Experts of a small language model: 42.9M parameters.
Below are experts of layer 2 (counted from 0) of a mixture-of-experts language model. Rows are named router (the router's row for the expert) and show model dimensions 64-127. Each number is 128 + 24 x the weight over its row's rms, rounded and kept within 0 to 255. Numbers have three digits each.
Before each expert's rows: "comes before" lists some tokens at least twice as common just after its tokens as in all text. This comes from a sample of Wikipedia text that the model never trained on. Tokens count by the router's weight.

# expert 57
comes before: "| ", "\n", "|", "by ", "; ", "% "
router:154127143123095098163091102133139157151161128095158156108104139119140111098146149169159131099155135122102122098148143130153118138152162106106097145167092171165120106159159155128115097092125108

# expert 97
comes before: "| ", "\"", "(", "B", "D", "The "
router:129091129088114113111156153166098155127145130142146186094117098113150165109124182146128121109143107125136124108167143160115137119118136094143098082113086134134138142118160159121091106100113116

# expert 75
comes before: ", ", "–", ")", ": ", ") ", ". "
router:151128145124093099159096104136137155149161121099150160107107136115143112097147152157155128103147135122099131102146140128154111144147161109103099148163097168155134104163154154135111104091118106

# expert 52
comes before: "s ", ", ", "- ", " ", "0 ", "— "
router:153128144122094098164094103136136162154160127094159162103102135120143119102144153164160128102155137125099127102147143129152117140155160104098099146164096168158122107155151159129106105097122110

# expert 29
comes before: "0", "2", "1", "9", "4", "5"
router:185120137110096129120137113135167127123112153126118156103076088103159114136152129164165169093109127127095149094156137116172139118148165112141093109192128146159156121140123147093118095102163154

# expert 43
comes before: "| ", "|", "(", "; ", "ority ", "als "
router:153124142123093097161092103128133158154160124099151162108101131120142118096143149163150133102151135121096127105150147133155114137154159112105097140160094167157123107163148160139107106097128109

# expert 96
comes before: "\n", "- ", "\n\n", "===", "==", "x "
router:153127147122089095159097104140137161159159125097156162110102133117146114098145153164156131100157135124096127101147140129152116136154164107099099139162097170157128103162153158132115106101126115

# expert 78
comes before: ".", "–", ",", "of ", "; ", "/"
router:153125147121089103164099105134135155152160126100151164108106135114142108105144150161150123100160130125100131099152136130152117142154158108105104145159095165157124103160150159133105105091125113

# expert 5
comes before: "The ", "He ", "In ", "It ", "She ", "This "
router:150134137094112090125146127145109177157140139131147160110101134119110142086188161153153126091154105093105133114165168129122101109119128093099102115147131155142173141158147170126110094131080134

# expert 121
comes before: "| ", ", ", ": ", "|", "ed ", "es "
router:157124141122094098160096104132136155153156129097157163105102142115142120098142154163155137101155132122098123102150143131150111140152164111105097145163097168164126105161155155127118103101128108

# expert 124
comes before: "- ", "| ", "The ", "te", "ia ", "o"
router:157126145121093098159095104137136160156158122097156158104104138111138112095148154167158131101154133127095130100152141131152115137153157108105098143165098168156123109158154155134108109094123107

# expert 89
comes before: "\n", "s ", "ia ", "t ", "^{", "ver "
router:156127142128092095162095102140139158154156119096154157108102137114143114093145150163153131103153131122098124103149139130150118136154160106109096141163101173160126105160151156131110102097120114

# expert 122
comes before: "| ", "|", "of ", "and ", "to ", "in "
router:150136140124090100155093100136138153159158122098157161101104132127139117095139148165153128103157128125095126101150141130154114135155158108106106144155101164157129103159160156130109109095127111

# expert 36
comes before: "| ", "- ", "==", "= ", "== ", "==="
router:153131145131092103159097106137142157152155125097157162107104136114142115099144151166156132100155134127106126099150139125147111148154160112105099146164098169158122108162154157134106106099129105

# expert 70
comes before: "| ", "% ", "eign ", "ward ", "ce ", "ces "
router:150124144126093093158093101138140161153159120100159163104103134121143114099145149167153130103149131125100124100151142130148112134150162112107098148161093165159126105161153155133106109092126110

# expert 104
comes before: "| ", "|", ", ", ". ", "==", "alth "
router:156127145122090093154092098135141162157157120095151162107106132115144112094143148162153128107152133127097131104145143125153110135149164107106100146161103165157122105158153158127110108099135110

# expert 98
comes before: ".", "7", "0", "8", "5", "6"
router:126115189134099134167140099164175155153154147133117150112085101113147109115110170141152083123161155105087113107137120172163094158153150100154086125112096121151118104142157140113102095158129148

# expert 72
comes before: "\n\n", "\n", "The ", "and ", "but ", "S"
router:160153147116099123153110134124093101170151173115154084133129153150149146126115123157163100119136143115129143106165125134093127156163141116164103146091092147169102091130142100105154090151090101

# expert 25
comes before: ", ", ".", ". ", "–", ") ", ")"
router:148132149120092102163100106140135162157158125096153163109106139117141114096135154157159133099158137123098129102143139132158108143155163107101096151166092173154127103160152147125110101098124110

# expert 20
comes before: "\n", "- ", ", ", "e", "fication", ". "
router:128107162122083121161161144142107109142106125101118115102127140137166107134109110180118137106155118108122119140107117105180121139185125110077116149168152118153081140145131124111092088125124083

# expert 49
comes before: "0", "9", "5", "6", "8", "2"
router:182105150129126106114135106146169121169142154145096147101108130137164106132111159144146143128127139131097137095121106160136142134134172161154101125131111171159140117126137127080119111126187133

# expert 53
comes before: "\n", "\n\n", "ri", "ist", "g", "form"
router:154124150125092097161096100137137158153157126096154162107105140118144112095145153162152131102154136123098128099150141134156121140150162108105099147159097171161123105161151159127106109097119110

# expert 85
comes before: ", ", "–", ".", ". ", ") ", ":"
router:150135143128091099157094107135138157154160124089154161107108133114138114096145148167153134108150132129099125100145142127153111134149163111108098141164098171158127106162158159137114109099127109

# expert 56
comes before: "- ", "| ", " ", "Votes ", "Candidate ", "oung "
router:154130141123093097159094105139142154157158127103155163112102132120137118096148155164156128100157135124097125102147140132151116137151165107104096142166095170157119106158156156128106108095129104

# expert 109
comes before: ", ", ". ", ".", "–", ": ", "; "
router:154126144119089097161094103135142152154161126096148156108103140118143112094149152160158131099156134121094127098149140128153109145149160112102094150164095168154128106161151156131110106092121116

# expert 76
comes before: "0", "9", "8", "7", "5", "6"
router:149119181098121148108136092167149159186171145120108110085093111134164089129120151161161100122149149109094136092111111186132129137111167147155091125107113137148110106097138136104142091155128151

# expert 31
comes before: "| ", ".", "of ", "; ", ",", "/"
router:155119143122094098156101101137143157152159121099152161115105134113142114096148151162159133105156133130096126101147141127151113143152157106107096147159098167157121106163154156131109104093128103

# expert 8
comes before: "the ", "a ", "his ", "200", "201", "their "
router:158132143125090099162094104132140156160156121100163158110102133115142112101145156166153132104155131127095129101149141128156114137151159106101093146160097168157118110158154158136106104098123107

# expert 48
comes before: "5", "4 ", "3 ", "5 ", "0", "2"
router:152128170127110095118126081161133145166169133113113108103105121120136111138151162159139106115142142112086159105099121168145137139138161149124081111145109144089122100107123154120166111138123133

# expert 80
comes before: "| ", "- ", ".", "–", ",", "/"
router:155134146118092099162097106137143159155159124101156162109104135115140112095139147164159127102152137127098121104145137125150115141154164113106092143164099166155124102160153157133106110095126113

# expert 99
comes before: ",", "°", ".", "0", "9", "0 "
router:176145132120113083137150076094156131151143131137123114110123150113182132149149172119145166131147120138094127127114107175135153135163144165136100145156170131118160172142126165121123120125181089

# expert 90
comes before: "\n", "\n\n", "mary ", "es ", "ation ", "ank "
router:150126137119091092160094105132142159153154120101154163106098144117144117097142150161156129097157136120098124101151141125151111133157159106104098150163098177156119101158155158132108103093126110

# expert 117
comes before: ", ", ". ", ".", "\n", ": ", ") "
router:157126139124090103161096104132139159154155121097159159109102138121142111097147153163153131104158132122100128101149143129154113143150160109101097145162096166159121104158157159128115107100125107

# expert 47
comes before: "| ", "|", "List ", "P", "8", "• "
router:156124141127091098160099105128143157153154123098155163109103135115142119099146147169157135103156134122093124103146136120149113136156160106106099139167098172157122102156156156134110100095126107

# expert 59
comes before: "| ", "- ", "|", "– ", "tt", "our "
router:155121144126093098162092105133137159150155122091155160103103137118143117099143149169156133099149131125096126100148141130151115141156160108103099146165095166152123101157153160132110102097131113

# expert 113
comes before: "| ", "|", "- ", "m ", "ic", "|---|---|---|---|---|"
router:153131142123089104162095104133140160153158120099161162106106135113143117097146152164155134095156130126101123099148137128154120147151163112105095141162098168160124104159153155131115104097124108

# expert 45
comes before: "| ", "(", "|", "1 ", "L", "K"
router:156133145127092092162095103140135160155161121102151161105102136117145114093149159158157121102160135127098118105150136136150114135147161098104096141158096170151125109159149153136111107096121103

# expert 46
comes before: "- ", "8", "7", "5", "9", "6"
router:142171147102088112115133091174103143177152152142123135108107115136148083095171147161103138127144131104119134101176118125179139151125128099103105108144129157136114146124162100115121088085120121

# expert 79
comes before: "of ", "to ", "the ", "in ", "be ", "as "
router:178144164152126147158132129128094155166155135109121113087141139138160130129054120138117074123150113110104137082086119155095132140176132116135123161093106142150101117143118131112124164148116125

# expert 28
comes before: "| ", "|", "\n", "\n\n", "–", "– "
router:155132144128093100159092102136138157152160125097152161105100134121141118098145150169153128102152132128095130105149136132153118140152163111106096144164094165152127106161152157137112110102123107

# expert 74
comes before: "of ", "in ", "and ", "to ", "(", "by "
router:165153144113110105128135074111132110139122163134111143101119122103146141105168141132133173129101120151111148130119120172167180162168138179148084159150143135141173121153123156102153144125116090